config.toml
num_hidden_layers = 10
hidden_size = 384
n_experts = 8
experts_per_token = 2
d_expert = 416
d_shared_expert = 384
hidden_act = "squared_relu"
moe_layers = [0, 1, 2, 3, 4, 5, 6, 7, 8, 9]
router_score = "softmax"
normalize_top_k = true
routed_scale = 1.0
balance_loss = 0.00647
balance_bias = false
n_groups = 4
groups_per_token = 2
init_std_router = 0.028
lr_router = 0.000689
vocab_size = 16384
norm = "rmsnorm"
norm_eps = 1e-05
tie_word_embeddings = true
optimizer = "adamw"
learning_rate = 0.000785
beta1 = 0.9
beta2 = 0.98
max_grad_norm = 1.0
batch_tokens = [32768, 65536, 131072]
max_seq_len = 1024
train_tokens = 287800000
max_steps = 4204
dataset = "wikipedia_en"
Below are experts of layer 6 (counted from 0) of a mixture-of-experts language model. Rows are named router (the router's row for the expert), up (a neuron's input weights, with its number) and show model dimensions 128-191. Each number is 500 + 25 x the weight over its row's rms, rounded and kept within 0 to 999. Numbers have three digits each.
Before each expert's rows: "gets" lists some tokens that make up at least twice as much of what it gets as of all text. This comes from a sample of Wikipedia text that the model never trained on. Tokens count by the router's weight.

# expert 5
gets: "the ", "|", "The ", ",", "201", "-"
router:500511474524558471513485475545521514478535491486499494517535494520535505518521536477472489487508494458496523475461492477436487522477485492495507439525529476526518537489503518474480494499511500
up0:486495508479486492485515495474485458503483520528493495515471504523468500505482500491524484451489512491464438484503500481507551497518510526507513489522510505499516487474491468506467509524514476
up1:503520514467483550521531490510535520524441530510499491510496508437492488530481556476475491483497475523494501423510511480468496474512479532459509476484558464492541423493501494495444495515525509
up2:499490523536451500483505538485512477491504526446476483514527539541454525471503462526482470526491501494498454503499472469469485532459544528538479503520536522493490520499497487526517538482526509
up3:481515520465476465497480483502484465533470506492538524522533527462488477528516496541522519503521486484505494501520483474541497492515504553541522537502502492514528504470503481510504474503527522
up4:475497554493494481505523480499510497514476507541489489493558513510498495529528507528494486525516469467520491473479443501450499494494436529535531515485526501488498484510502528469456517525511523
up5:474469527493467494484473499461467505518479522462517478485460511515529497491497498515442497489446533539509473500562475507504472505509520514495506529478531524523461436472451506529504522551513501
up6:527474493527450512550533504490456490490476535474500502481515510515479489534515488485498489509478518515564505469492515536477482482506516472441464495483515508458508546525528475520526472469519513
up7:466477464534498490551491521483492465562532520501510473499493552475485478516484509493503475506474536497462488466463479472454493533481540488519502501514523486531496496526505523534509519503514490
up8:524476509523521465453513516522515527509526527487486485515500480508502538487481517542546500504440506492570469455505505460504515539480530522484525486522452527465463521511530553498522538511524543
up9:552501492489523505502529489474505521453501519507490453440473543475495468491498510496532522492477468492505470522534502477514476494532501475535514486512504479513491454468495488469499494478505475
up10:551457503528501487447505558545471536445483512531485525465518477494494477511497502466509444499533475496458479502484468522467492512499474524518518546470544501502549480479461503498485543486483504
up11:510480482474428483478483499497544532493506487450479526472524498515524471486458452456472534502523504495522502511476498489484487483556476515467472491511523525483524489528543522494493535522507499
up12:481518501464475528536493527491468466499470536499532540494512560539485460518475526474472543518508476512529469536493507512513508491505475469494511502542479486472502504441537449513475546473518450
up13:474515526534486468482496504488518476533504523482517503471476486443518491486515512499519508485527528492517492483517493460534455514486507486508504489520472523524531487533535535493500495516502487
up14:472507500526542453477485503476509484541472457522534508495525537483530506484449501522516558503505525526524488490526478509487475531520533513523481497531517508536526493518481555504521514504518508
up15:468461509520465502471506490476469494527535450510501462502494529508489512535475498511510507483443517471502515551507506480476457463492517506477510509460518533540524507460519502500472538467518505
up16:480541570493458556566489513512487475490535538470502495461518526511456475480517492460477467477498502515473501528508460484473468512546434531476488495458487516553535515469499492458489486482488498
up17:500520509534511503472489535468507555476544489476495523508527540518462492510454479492459445481492445506475466519501481508474528486532530486506471572472495478495506496539552436493508492517528515
up18:475456483468491515471472525515502508471520473479494502446472474511505502502477484511479447508545536525506471455481488475456492537477487478508494528504514548499500512534496512538550503503491526
up19:502540482495509506548519531482494480536522527528499512483477511470485505490550514471454541512479437551516521502534518456492463494481528517485517504478498497485497490477483510494451570454469497
up20:473531514448502515498494504488442517575474519490495510491501486538494496474536504490520429510485449494493476464508480476513506533499498533494473480497498541526480484504503511535525509492501550
up21:482482506507490544534539482478467475503462522465497497446482499485447518504482523462527511523514537499472489471477493514487503546486579496474515526498492552503501505466536530481434547526450505
up22:511513484497533518460478487490551507517472470472527512532523488482473495535482480522492527484502549496546518487513476506506507486514494509532519472475520476503491456500516475509474534544526507
up23:478537528469480565525524502487490508465510476517517508467494505495507537495510491531541492496483501532485514520484471471474488486479460505474541509524482518512501501494490468446464486467512484
up24:528503492439484464481518486515436445498500477530532478497492503571502493518522540486522466511540489466456509445506501508540514477535529502457494511508525485500535487505476487511477529500505490
up25:532511497487528505501459516484485529520504484476469515513498522469526544498515512469484520524534478494540531514484518507496501458475532526468469523516507518478573486561488497508548488525503508
up26:501485540484471464492552584475495506483472522505507485477491515495521507477511531485449469494489503534504475440496475466475519532467569488524528490503471522523456508484486487547490562516491485
up27:516489515476485507499481484499467505507475495486488486502519526493497484494514520505481502497531495526512497454533449520499505490477520538541532476522557502467498519532529514561500449471506493
up28:516515466502489498524532530493528513503497514534505491509534504528466502505488481503488453527500437506472463469474479482505523479527470530473467470524468502479516474552512516514488488499484465
up29:492519507483517534508511530530495487509476483484514486503472511465458512483526485502500522485456520505487531519509486480524498532554493481479485483485522520472514509445491478562487489511514482
up30:481520503499517508488490508517516539533480516464489496513463449468498519494487509480474418492526525486485484481494495484517510472486509503488483535454517530490466509496542549493478462462487499
up31:495528468492486440517442480485452544472521516502488501514514497501506502502491479471473478486489507486479506501472503479483485490548499447442513512435508527511523459496472524500493498487501486
up32:562498476478509519496491510521524477544509532495537526508500516510489500493499482514507493471487562572498499458510442518550486486510524561506499499462493492494510503519491555457522511526487521
up33:458498485514498460474500554485483499502460507503490438494479520482502489520457463505535539491488498487508513469520488508524530484547526479494495490493511536486485473484473489542508512501523491
up34:463552469502495499499492506487486471500517466520489493533535480502530538486429505504469512473487485479491491493501512445510516442473524499460518494498525563493515519500509472428508533508496514
up35:481507501521510519436555504538496492527466481528501476477473462550508480492501496485496501505491504544474518443503499519466456484514553490507504488458531485501489518502458488513493488520495514
up36:520516461515530473473521477506478515501477495540466465504448514548477513467512478487504483475497503514463507522487511497476490538460500477487498507490528549496440505478496504571544483469472479
up37:509508484514482462508467556490511551501495528513519483512463498467491476476524524499493486453494507479511516468507444482514484471500494488501453500538512546493482522503502515500537524472518538
up38:494491490474445541502496524519527495477480513467493482500525537472515502502474553510478485524501506488476525506474518509499570522530510475537517514497469497505505527483489452523499528501474507
up39:510546488531459562540515500525495488505454491509529508522519518480499461528527501496490503483492475547480516482509499466484476519523544507508483484500506514518495512461491538480520511479518523
up40:482466523463476567491532502512451490484489510469460539484502543523516539489537507458534486457516482506484510484471471497477528465457506518533486525496535497513471523525499464515526514512506536
up41:512478530462510506480513470511546506492502517487519489522542529509480489511507484522495497490449537470487539485483528471513487528512506562518545461488541491455444533498497514527517520512521529
up42:519509513524527565529517462526520491532428529500502505479524519488502484501500515467497458487516499537445527464486527504472464476472526477514515470524517493481506507510490465521479490506497489
up43:485530541500475505501498540488476505479534470539531517514482523478520460474465490495497471528540516486519449488515470480512517463509509526491445487473535469501477553522508517477473480459532470
up44:521520487478524479467480493508492538512489468499516479535519552511513499478488449490497482521444472463521510506516453470511502490505504501474454517493480515527511511502530521485514487521506486
up45:524510515528515517518522475509507481489510423461487478475484533534445518472483537500531480503498491525495525528567529472518463518464504498514494489521490489517503557509507474493548511495478458
up46:492469481490513482496511511502517553517492481497516540505483541500478510531532502496486463462483479484468506460547480516495508546520509520528536505495473483539476497502503523484516497474529524
up47:474494503510548488536505463536503540539478495505508466494527493497527483493473483459511476520564549502542510486503529505514485540507500470485476468498477506503514515497486479511502521506465508
up48:497495505498492476489521511524510511460523507490517441506458510546515465483479477496508496539502485487461508508490480552538450512485517533485500467502534489492528508453472511460476507539494526

# expert 4
gets: "| ", "\n\n", ". ", "- ", "\n", "of "
router:458518508504526519515513533470493476469470484463521524508486525487517491488518462513487518505509513511518479502494519485517512518504509530476475459483545491535473467526452514481526499493545527
up0:527485540528484491530557528548504493521526549525491464483529496476488500485451454463480532481537513503464487516518501466511539505492514478490579508497491471523488501485514470504478521525493496
up1:510534451517507516502502479455421503482490526495446500484524502484465509519458500526496532466480467474516484491451452520482540499444475507501497512498526473562509484538466513519542554531489467
up2:504464515499462519519492528547446536497510475535474470497494546510513454473476499468464495506483476488508515491510501486506508496477502533482525513533512491483507501507503495436519515469486482
up3:522524477483480488499535508511517505506461505529477509505456516539508512480502529482475444538502463484495511498475516473488510499507492513464492543492533487514513461477489481491520465540508483
up4:514544487504494481559495487533514527537521519525486489459545506528479489500500505517483534514511513532505501489535541562512530474495498516489549521528503459489546464462493482476528521531500488
up5:484507492477510460512492528489533493520559511525518542480503508522514490514547497499466473561491499517492506478493508472447485533541539452486515500510522450496489532559464529465469502516465529
up6:498503504486466472470524494491484505498545508529514492491508485580507498488482489479527508521468499475474461443489455544519536498517478486515523477533501564496543517450493490530505509487489461
up7:519483514496505484537496556471494490501463538497472466523499488500479525521523515511506504500491506503488500483509463487525459519538502527480477526512517503490501487514461493501573543475494502
up8:532527550511512477462496488482494476454498496475509442539505488516548523523477504506535523464522468536530441485550498508500516511525483512481538482515522486480490485529530484518501542534487501
up9:532476491474464494466551521557505502534498485489485537501524465463518501455507462473486473481484519545501474487504513514505505521523531558447502502499468499514498505532502562519483499503486521
up10:536479483460530506481515509484454523536492531550500528471486498444509479523528505514479502513527460504469466475506507492456507472505468505534485511488532484534478462481506553503521535507466500
up11:484512523535486521498497475520497468468498492496466504530453530522548454523533532486553478493470503540506489502484451499507482492533465514505482548509536476504526518515536500504533535484518524
up12:473525470455492520476548538498489482508493489484491447427477544516519500524454537535469533542488453512455488478502512521503478522506535537529468503474532516486489462504489482525477480495529489
up13:505495471500500478478540505509478444516478455492525503482492545517502434571518515479500503503475518475499509532512508492523511539526541504467473487494518491481526523526496517521464475480527478
up14:524505526479489504462535510530505498533533521505500514490445533483481538516490505500493514485502516453530504464491494508476526514531506520517478507492485529480494474497543469440491535557492518
up15:538504501514507560553575456472512513485488481515512479491480457522442500508498486476519452497525478544485443523481477464479514500472545526506514511525483486491500475507477551466483521474524499
up16:527517542435514512528490505524475503451498474510472522503524544492468470512506499513499474482505530477476469461525471512520523533477504543516494496557511513513487529519475512497471490472511504
up17:509487519503476530526521498506520534536541531463494489527496522479506461510508479490474547538510451521490495464523541499506503482519501481533509504520491521530519512520520557518501535496477446
up18:480521507516496527502458485469530503471518524481516517479512515484486481548530473495431518528524520481474505487450477512477523506506474485458505476512521480515518516502484526489516493484493521
up19:530473528503470495526496482540534519514492502520484476489550517496477441527445497469432543489501508498520460477516534483515530471504484485494484541467489472487474536487543494508444482531500551
up20:470493485517567450502478502475525522490472498512514487497493490513477494456519504487494513525463502523497526468445509528499494533471504511525532471532508494501502480508517508526447475501473485
up21:505518539543506504566483519540436511508471481504509475482482520507456469501518516509507487480505493481496501523518515478473475510497488505483499490514491496531494526492470559546475555483461465
up22:471540539488461485474524465526468528490499458491491510541498484486498537465484492556477480500518534515516530492492506489450521535490541484540514527455491511464484493495533476502514511477444493
up23:516482508458495534546498489524489546455501481513421504487501502494518527504485490497476474439529522529458514521547455537489475501500495513493514518536483494485501504504487486495454462518535514
up24:521511488524504510499526510472457485528518484478460498532496481503504496515534506519517508484512459490488500489527501500476498499538484508507523518476481507482494482460473494496483490499542474
up25:501498516526507531539467511491520514501535539497538547518486496484507465489493524469533470461514501490517453478489523473467490528483516529459506505502513488497525524491501495490504527470487433
up26:480506510554487522469517516502493465555481465481472501540513568453502486524526518441519508495462520491510489520504450520540512484506503535492496502489499490508495488458504506488486545522457517
up27:516475515486500513534539477513465508499480503483470467505513510502499456471528511482494506512459513476479479509456492543446523471501444496505500465500506477487519549509483516512497470485469497
up28:501475514514512479504519506510565480494472488533483499484500511482497510508504470514470522480506488452520499506501483479471505477517481480526491443523487498502483519527517533494544489503516508
up29:500496521475474503504471489473476463491541506485478509514483577467469504427507471479496526474493482528517501486478461489455541487496536509502486535488520529564498454508536475507499493488496530
up30:469552469474496540525557453534487456494508451458537496535454509488514488523546503511509519467498502528470483505475505482470500526530485486545480504477488500509480522486507498536491489539502522
up31:510475509521481496488498532471523450484538539471463476484521491548508500504544522472482462508468531522513459487491496524525532534515509481463494481494499516492514485490486459488542511493460494
up32:524530533444497529509502475511514516489525512490520492518488498507496506482468480460515493461480497499477480493466513491492513513526464523515516506542474483516481469485531484493508477526549497
up33:505495531477513466529562513489466535483489472517489511522532508465453502496534516512501514530482543453504501467487448500472524474509523505503538524510550527543465462478488522536481513488489497
up34:461443471460517493524495534491533497544523479485514490478487476470527460494461494470536460511455473494533530506489512495502479491517535464483479546477528480449528561448507518507472522502494491
up35:464526498499515485491492524493488537501488500505467500486496487513501518536530524498434522492492540516475481473492494470465494483463517514534519521516532520478471449493521481474531509489504502
up36:519523527455492512494520496490478435520529507506492467520514510517521480516462487519516490501504511530502475486496495515535473524571464492493507455551463517456555540471515500507505547485512444
up37:509467519500536489488475482474466498549461518515471482493506497484521520498451485485471514545470506517485474487532515502507510513517480512505518521476555522506468460515479543517498527470485497
up38:516525466514493515507496503487496500507501511511469509462496458483477530541512510478537460525520557507548489516488503507427503495546515553507507513519531460491508500500482491453508509537520509
up39:476476516506486491517533515508464501532492531522480492455472469463449501485486527537508495499540551501471495496510485468499468504499499528466512479523499489522498493485474465476488484509496459
up40:506503536513482480519553493503492454503509514540537473511525536473440493510518499516484512519509513498499519521477525483499491512491528494540522484492521504483508503490471507483496526510520546
up41:514469516513508526486485536554518522495495494467509465546496489498466486488520500513483518494477511469512465446531496509488542480474511536498496524562537534532558503506526512494511528511451482
up42:514473505518500513544507483542538465495512496503500529493496455458505436482477502470527467461509474535523512478550505493477498508499526543504504488555522473482539528470527521513490520550546484
up43:524497480523469501456493541489505543490476510497478516488507491489505512533516459504514523496479515500475513493481522505457480481534504518532518483534523473523503522532506535527510500470518529
up44:505509512478525507498491492516518519493501527441494500504502489518493479501512496500498509465523472514525527466493499474503519516499478492514501465491494518514510514495530559478492503567512492
up45:508523497502478547536511504509558478460538506467525445545524527533519464542501498466518559484480509536464526523443476521457469452512514507529452475503470492513511489484543456467498525495506451
up46:483504465479490461506528485501544515506472499514517491461518493513511464535529469506531533464509467535471480463455498491503487527515485477549497487510552520460478486486536495487502454538511492
up47:498534500522494491474504467487478482534482538517520501467500494525507480460462516507492554540505487461482482493468454521511476524510451476494501464482488524458530487526497506486492515476484496
up48:490517492504531501457529541488510482504523459492500513515485520530464451539493485447515527496509515478488484460501505510456488555501491505490483523502491518488502476510517498496452537449504531

# expert 0
gets: ", ", "and ", "in ", "to ", "was ", "a "
router:487503478533518524485508510536460466514529504533520494512531513507489468433475479502507459438520473510490444507471512476502480511501485497497487485509492522440478448484520499499540505512528500
up0:472525515522448450494489538506518479484477467512509534477490508523495508484486511485521550482490505529519519465528511520529538540518517532479472554488537464491456461537531528491484484539488542
up1:502509525530539540515509478471489489559522504453508495484441490536474485531519463454473489489505539474495464500545519507527490527474520515533517451469486528513496457526530537485488502507516536
up2:510511542487497548502495485490552491487452490541504489512506455501498502527452519485515523490458468471519496503480513520532466484543474486506453541529485509521483473493521483527491514489467485
up3:476520498500508518471523510442490477545542517479466462487461486483499501520481509477469453529485463475502483453437488490503566498506496495468483518503482499488476532483523494445481534499537525
up4:522475511462493485454487493508473495535533496475499421499492463515493460549495488499492506495517471462529465485468496483465497519535538536487471500514491537545501479470557516503450498491453485
up5:469520493487514489479519507480548507474481497553521456480518493528477498498496523499522502501447535461549534530528510504452475455496491473511492454481495477542514507500495477487439483507477499
up6:481476528538506483510512513467505474494497455468469508502495502538529488519515512463491508489504503530474523496477485467435498494499484504487455528481508531478520525498510470522494481511498515
up7:561490506493464541450498474507530505471524458453475533477452558508500444533492507534523504488487508467500493510491520520504536537531501457541500511517478514496493488495519529484479458509515522
up8:498494480468457495533506493547484512528532514503506440529491478506460522548497501532504485510494442501527530468535486502509495508493507529507478470525504490571477448519502480517514501533483504
up9:489542531458481456491530485532486534490473499469494521475518544489470521488498492505456449488467533483521540514519531496496514515498469461535536573513481474473481477518500536470488485508503555
up10:503497479499505480518477507490477512501500474488469480495471555522503471511486549472519509493482498533516528494505502484498510481498524488507522484527527458492462492477494492524485496551458482
up11:505496477527466519480506544520497504523489523525518514479501539521516532513497476483481494490480496516543518509484494533495444497468531542495541546534504496471502463469496514521473509531485503
up12:511473497535459475554494498530475528549533502569481474466494499490474476528496542516487529508519502470516478512510471456513515495515499494450494476482485481472493517463521525534467534498464555
up13:512474495504486495555484500509456505475484480496501500508494514488539469458483554472453528513525492514533517510465468453443496479495488500506511484505476526518493541481492473509509467449481501
up14:480493482490516498501543531526483475480506461544486492526506506528470530469498515500518486493480524525502502466497419482539497505498488525504499487525503540528556473463499465498511486490542516
up15:487470458494488509466527496475450557514480494477506487482531524495549489500496497525537509512472520523513478461487487528499472494503492564550516541509488506516490514482460506484520496532519530
up16:561529499447504490491535552501484466484487521441472490478463547477525538501503480503500480499464476543462492489488515509511541509483484533502454503526499478484532539486529512506470499478461520
up17:537490501472519528500487521516546487472481486543541504529464526473504506504467493501502493472493484529493475459519511523509501497531551507488479528487516499504481477479527525498470495484509496
up18:497499546437468504487527446501522456519497504520484475496521454471493455508508492566486475526488490468476512514511497485508487493511510498502498483473479485487470483528481501493502474493508488
up19:510508495468479501507510528495515477519527478498520530461479446468487548440488475463533467506491509525467469449471505493507509487512484477535520467502493517541513472511539487489524564492466498
up20:478466527482486470517503493519477478493499542433491515482523583466519527509471497513511502494518525530495502513457494502520485459542491508487474530515501487487472495489463503510508490472502460
up21:539462506470521494492518520510487491490505500521484471527479523476451506457470490549488560498472540511504490531504475511451467470501531496540526479503520513524515479546525517542509514486543495
up22:498526474481507532477524485464462474512490467507482484521523506454489474503535536507490478500508502491481494504488458475439469502527534485457479504428494486519539492519511489496519479497545505
up23:500509513513531473482506483483525508542503485515537516533522491450526494484499541470537526504476488484472491526476526534493499521534491493522517571482505431496534479529479488495454473490529499
up24:484521509510537497533496463485478496483491505549487469508540484494490477506486496494486529501484481478474499519514473467507503508491528471498543505496480481471511505464504491490477453476496498
up25:438514488494472486532488479476451505536524477501539500489479495513499495498534484479496490477474502543518500514507436463438531472524493517454464484498534508536531511483471530462493499499491520
up26:545508507451482499490493583492488524466502524514471468510522548480540527518490517524489501481482522511475517481524524513502491487501555469522536474508504490494468486472492506532496481521497498
up27:505544515495533497478491515521482484503507494458475475512523511538477488510514496464516528488511471517515500495506494493501515527488481490475520509494471491487493544563508477468461475520531483
up28:479501525511503471518524548499458534509492482534515486482474533473483460493465510466459494492494506490535490487533498501507494514507532459471471530503521527507529557536492476519491560506494479
up29:512481501490507473490480504494434490507520503494481472501531457481496494516486510523473485539492486449522503463515466458499468514512554506470518506484500523488534535466500446503508511483512555
up30:489509472531487522514476498518461519518525479499454499521480468483501514518482481504528527515489497478526478471509496484516495462488530493529529469520559520517501493557477489468530492490540521
up31:521475535512502490505500467507520497431481511495496508504504513500449516486490498460460505496473493478578558529495474479463520509467545529497515552525519463520447522505482512514508451494476498
up32:477501471461525475470496496497497484470476506514469461491495493495512515460513494512495512524506518519482498508503454525479529467514491492487492491490530516567502540559527490499483471507468507
up33:512490558518538487522536507474475514515490526507492488474521517494470451495476485490541536490455550460495500530500491453494493553519495486478503556463500472546530517497462468540483522517516527
up34:485525522478508451511496496489495525484492464486490498496454471491502491504512527478507510504496504497476528472500479509535502491463506489519529547469478527525480548494527519482468481528480538
up35:468500533472537514482484497463514487502475479496471500511494486442533498432555496496562489485448508519516499463499454539507534510502499463511542519513528523552540455519521479510483477483522472
up36:507458519516505465466489502510522529462501506481495533502504542469496510505495503472530505469460480516498483496506483475512470496462455510530499515501505467490515515457459527532439547503435487
up37:490522472503467519505502465514532511522446497513477481500523466493523461494497449437481516540502520496465538473485520490515520469551538523511469493470499524531517546523497490495536503537530463
up38:525457518466489466454532527468453560520543519513515458458531485499495498534522469500497488517498527535488515476483504510494498490552506472460520520492501499483511501532530490494471535500434497
up39:521471475479488444517556526513497539516548506496493517456499483490471522507469472475523535478468568482460522510522489479490530505543530486536483490503518491529512495485506500488508527510508556
up40:495524497481472559481477511500447502508496458506541457478485521517469491511432497538508464469470564510508496501529453535494546512524486525493494517470523529509467526466525525508492486509526504
up41:516490501453489495460474495477477483513489512479512507504495479523469525486514488527483513480477522474466540461516485531542509473499484466478492521497487498507501494545482537482517479485490515
up42:493501481519444493495552483534532522475498490545530485506524500524514523533500503467490547498505489520445502502474493501517524495541495497480529513508501479496485520482465481511493522485537458
up43:501479508485462514522455472511495549496510511480456443505440534503511507479481531520463476496450512518529532491489480443475522475497485489475479537566485462496523480463487463482477482552498516
up44:492472477513480488520516479471516502493477516508491494472528527502485517527491508501525494491499463501473502515515462496472476460461491542491512469495550503491493483487523538502519482495506512
up45:476483506508505438497452442550520475505474585531477485507514508467479517534489516531494487524476478495550520520521482502487546534488489482518468503492499488479513509509472476497467534516508467
up46:503498473473529442543532510513502528481504508506469475517489523491489493494455501451472522508548513477518484474485493531503532543503518457503490516534527477464531497491502542497469541517495539
up47:477498496531472511508466495547519458478518536454506523470459546500531520490505503509531476487482484468509506502512502537470491544454541500485489523459488493535542515462472522500543477500499478
up48:505495507509516488499468491482476494511450513452461454519480502515508470507518492511519521492465526519500490493506506499520533434522511480477494507536469494465526523500492521486498491469535563

# expert 6
gets: "\n", ".", "-", "'", "–", ")"
router:502494508474486456485481485550474501508467478475497510459472501519527538505462500482560494495511506514510561479519488536484515490465512506491513561453478481488494517497486507536492477471483494
up0:493533510458494486523458506481482422540469509509549502510453527479511523473455505529445504477502500463500509482498491479494571463480484489501510511493522498523501524493497542497506496442519498
up1:523480476500440466489494463496531519509521533504534524535542473476513437496483515530512490450502506510443508480477476482522527467533449506499501528466527456470511525505522477488509526511512502
up2:506474502540562486524477555538533503478526524501503475546462507508457494451509473505514494492465495553464533506514506515463485507526500532508514445557512465539504497507461451494486493458501512
up3:517563481515525533523535490464509498495484494483490525494509517497479478521510485487446502513505484526515466529492512529556520495503491504467512523520483489527484489518494534515499471453504457
up4:482499540493470496509486460489447507458512453499510481487506482498518534494499528512455500477464493485467470457467474498459500509469478502492480477488491542492563480537503532466503478501527527
up5:482538500495465515508519506503477530489491491429481504483518530486515518485481486481508485445465474471483497482484484504463489505490480524516549470476515469521539479520500517497504515490503466
up6:511515500508501448470514519530495539477476506521468541475448512488487481510506515529474511472495527508472472520497519513448496495522463499463533502526477529527541487520521481492510518450472461
up7:517485535492450515511452526493448502464498517508500488495520513531495494492470498536519551494511482484517521525494481533505520469505518506498489529519522522494500535535471472486532515461494502
up8:488491504489505454500506482466529509501482509513473471506516474477501503472475505520491521507517491458470540472462532475498466511448500527538528459478512538534475458524475522477529484529482499
up9:484435508489473477467535470506505496496514490447557512473470531464449486455469498520556488531455528484457514483471535482470518485506501484516524512467492490521458526498495511494531518525504553
up10:521469508492493510516508492525470470531538502560480510499525478539498526495472470436470489508476497473483460522530471538503482500485498475449518538505511490472504475531548480491520524511527494
up11:494466490477478499503462480483499498528539492487526483492512517486531516518490486564452488485502519455460501500476483488501514489529511499461498537503531523483517489505533522551502497485517524
up12:510570487498502512505535506484531544532502458486533488525487503513478458519491482528499486499433532509485464530518497526499547493525463516468510520512513506533494489511525456501487530497466506
up13:452503502504500525505524484491541489489457487515489507518497529516531482537505533496490457487448512491475497502467515521505506499525458505522504507476502492515503538515441462486512497533503466
up14:516533491504543478515511507491522498529519525498517514502458527517509451541492522495481494542532488532482521515523432482510477510528492477463471481493510502509510481440481494506488535503495487
up15:414513515477506490483519455481516471486473521510471463484500491510541530488468508499515482496469519511507462460504521460481527481491520471479507512508545508540470481491507534517522484464546530
up16:482451520457481533477501528518470498456511518496483469506506561496489522470510490514558467488469558440521489538543487464474471527543514508499503497547485506492494499544470507516498517515487527
up17:489501498467461491504469562525503470527520460483501496470552545520509482460484500512523520495492494489530501459511491495517474530498512510447579530534530495499474538501515550521513513506538481
up18:531486521506514454518526509481466520473482529493518499490464485463503420514496492503481556499505507510488493485493487498500528483528536479494495521495511522503496516450566496480511502485493511
up19:490462526540480450480554508501505461448532508475496487499518460474473516515438501454473537515500489525463511479494504536490478522495485494459518485495477538521520558497475522540523475510481485
up20:498536532458498521538532539446522518481512483487517514486508500516470515502502539485576540520498492515496474503494470473508513485562484425466522498524509544521521533532505480506531512503472509
up21:482518483444461499543503482514456501534461533517510477492485529499506465515533478512528544508443504502496525522482482486520487491482494491484467505481508498547510506521511500504491507511533490
up22:504492548492509481485509508465530459488474525523488509474498509517549498494518508519475492551543473490489530482509508486484490465505534524497489516496463544508517469485519536535524544476538497
up23:507518477512487497448500484508506505507485498499521452526506481519477512517518541536508523518477498483499521470495512493469529513535465513473542520449504483461514505515497503488549491501434428
up24:467544478515494504517494509512464524466486474469486521483500507497472512431500487535522552514460534486479467495512456525496469496484481465529527530511513474527473517468495471511506477530504507
up25:496463519505502504492512535511444525519495488489450532545454474466488475478515511480490517511492510518487505532491482480460493513516508494468487511532490461500501541535512483472536469506490540
up26:502490522504462524464506488465466534489482501522511494499507499501522497464503503481499470500487520520452488489527491486457473534512451545474554491546532515496513555492548489486493496517489532
up27:516499462532493463502516472516491522508509482510446526510497465452537495485495512489499516538490523461501539519506501472523524554484520468491485533467526537520539455500532533492519517506476497
up28:506494512446477479520528482520481522459539522490464477481546535480516497516514498534511465493512518525473440506493510505484486475503516527450527526529525485470485507534509542494492507462490484
up29:545528505525484502506545514507472447525473466497499483489475484524529474472509474513509499469489542471499538528512468517522480512543490464503525487493497514465500454479499516531483476515503489
up30:525537501486491477519490495469487506494486504465529519508503535472493509483486518511481540493507467529512505517469478492503528526536511520438512507495550458524520461528540462492480506465483491
up31:507463550534476531531469501487500515524492457507503446490440528472466473465479448511542530551511524465514532495503514492479492517541483507550529497480463511514500489517515539534505491507484474
up32:483455511471453533527538546497489501482546506452493479489539512452495488541514497492467522487522483550476512479527482516503504497558516470504528516517511489515526514504471463516514532460465488
up33:507482534492443490486516508455482503498475480504542527514478557472489479492531500501471473473494459507460509513521485491541489508536452550511535499524491496498513473490506508524532489531529480
up34:453505510482521489506485470516512500479521518499511516465465533513505545458464513528531511530530520454531545519474521429531531429535526528461508540476503441522493469502492530495524498485518538
up35:502503477566495472521557484489467469505550482497502492467504505480498446530465466514446515483492502516518500470494452479537461512488549516472499525521506505485530467485459543482497520513471500
up36:503461548536445512562471528498462507493497469489499520524505488527510492526474433510490501508454542514478522526500479541507502515496521466522506502497463552524519522534473515505472530513473509
up37:524532502510508483491497515486508501524502520502522492515453508496539482500492502498485453453451494529475518527488511452480508517475502475493519486496467498519492458537533484472513542483511596
up38:474471529477444517533517506516472478536492485491457478513535516474503534524467485522501475474483497510494544482459524530508554504516492526529508488491540513480487526523494550535475509520485470
up39:470516497501475547483470520436501523483481483542478491537542490473527520557501512526503501523531498534498499498481531493477479468531479499485545539530521526531499502523497485489538506507468485
up40:527451533486490466537514469524546501489478534506502481503497516493526488495513538513522506522540488438476498456486523534513535486498488515517521489492508505569514460487465517497500464517481509
up41:502457534531518480532516472436500514494473503501511494520492500512493484473492502485527497457517472533481480518435502440517539509511543523530520492483495532475455477491529484482527492478489504
up42:492466515467480516433513528504496502473500463446498524532477525465482497548524458501493492480463501496515474507513476524477509547487504533496528484533502492518513468515524463457544497485509517
up43:468525503480510551546528522513460475541488488439463508485479510517509526483463491529530509540521476529479512503504480466497448512485478474482462485475546491486503471528527477519493496470499515
up44:446518507485476464484535505502491549520462477530541524472502521509487473538522521509501491501502503527492488488502467546510486555509488500481456519462530508510462487470483478520513508511541498
up45:511521505493501464521526524513537541516507503556515486488502505516492523510516469490549460522499500513489475501500486473489494505488491483522550539478479503501480536477462501500482556522552475
up46:509499541465495551487490520492483457505484503514497509465478498462536526498499475503495498492477516543466498454512473506496544483535506460534563511490493519538511441507472509524529463538497502
up47:495499570509515496552544463514501510482489526481502484492518519530490474520503460489519495526533478505488511501476477492511469546490534501537558525454503526514465460478488481525494506474531556
up48:486495556479468498492510500482445546485504485489472500529531503481497520477504556512487502520476528491450485509480503520505502486547459523509456500539487508474459491503517461468500516481497448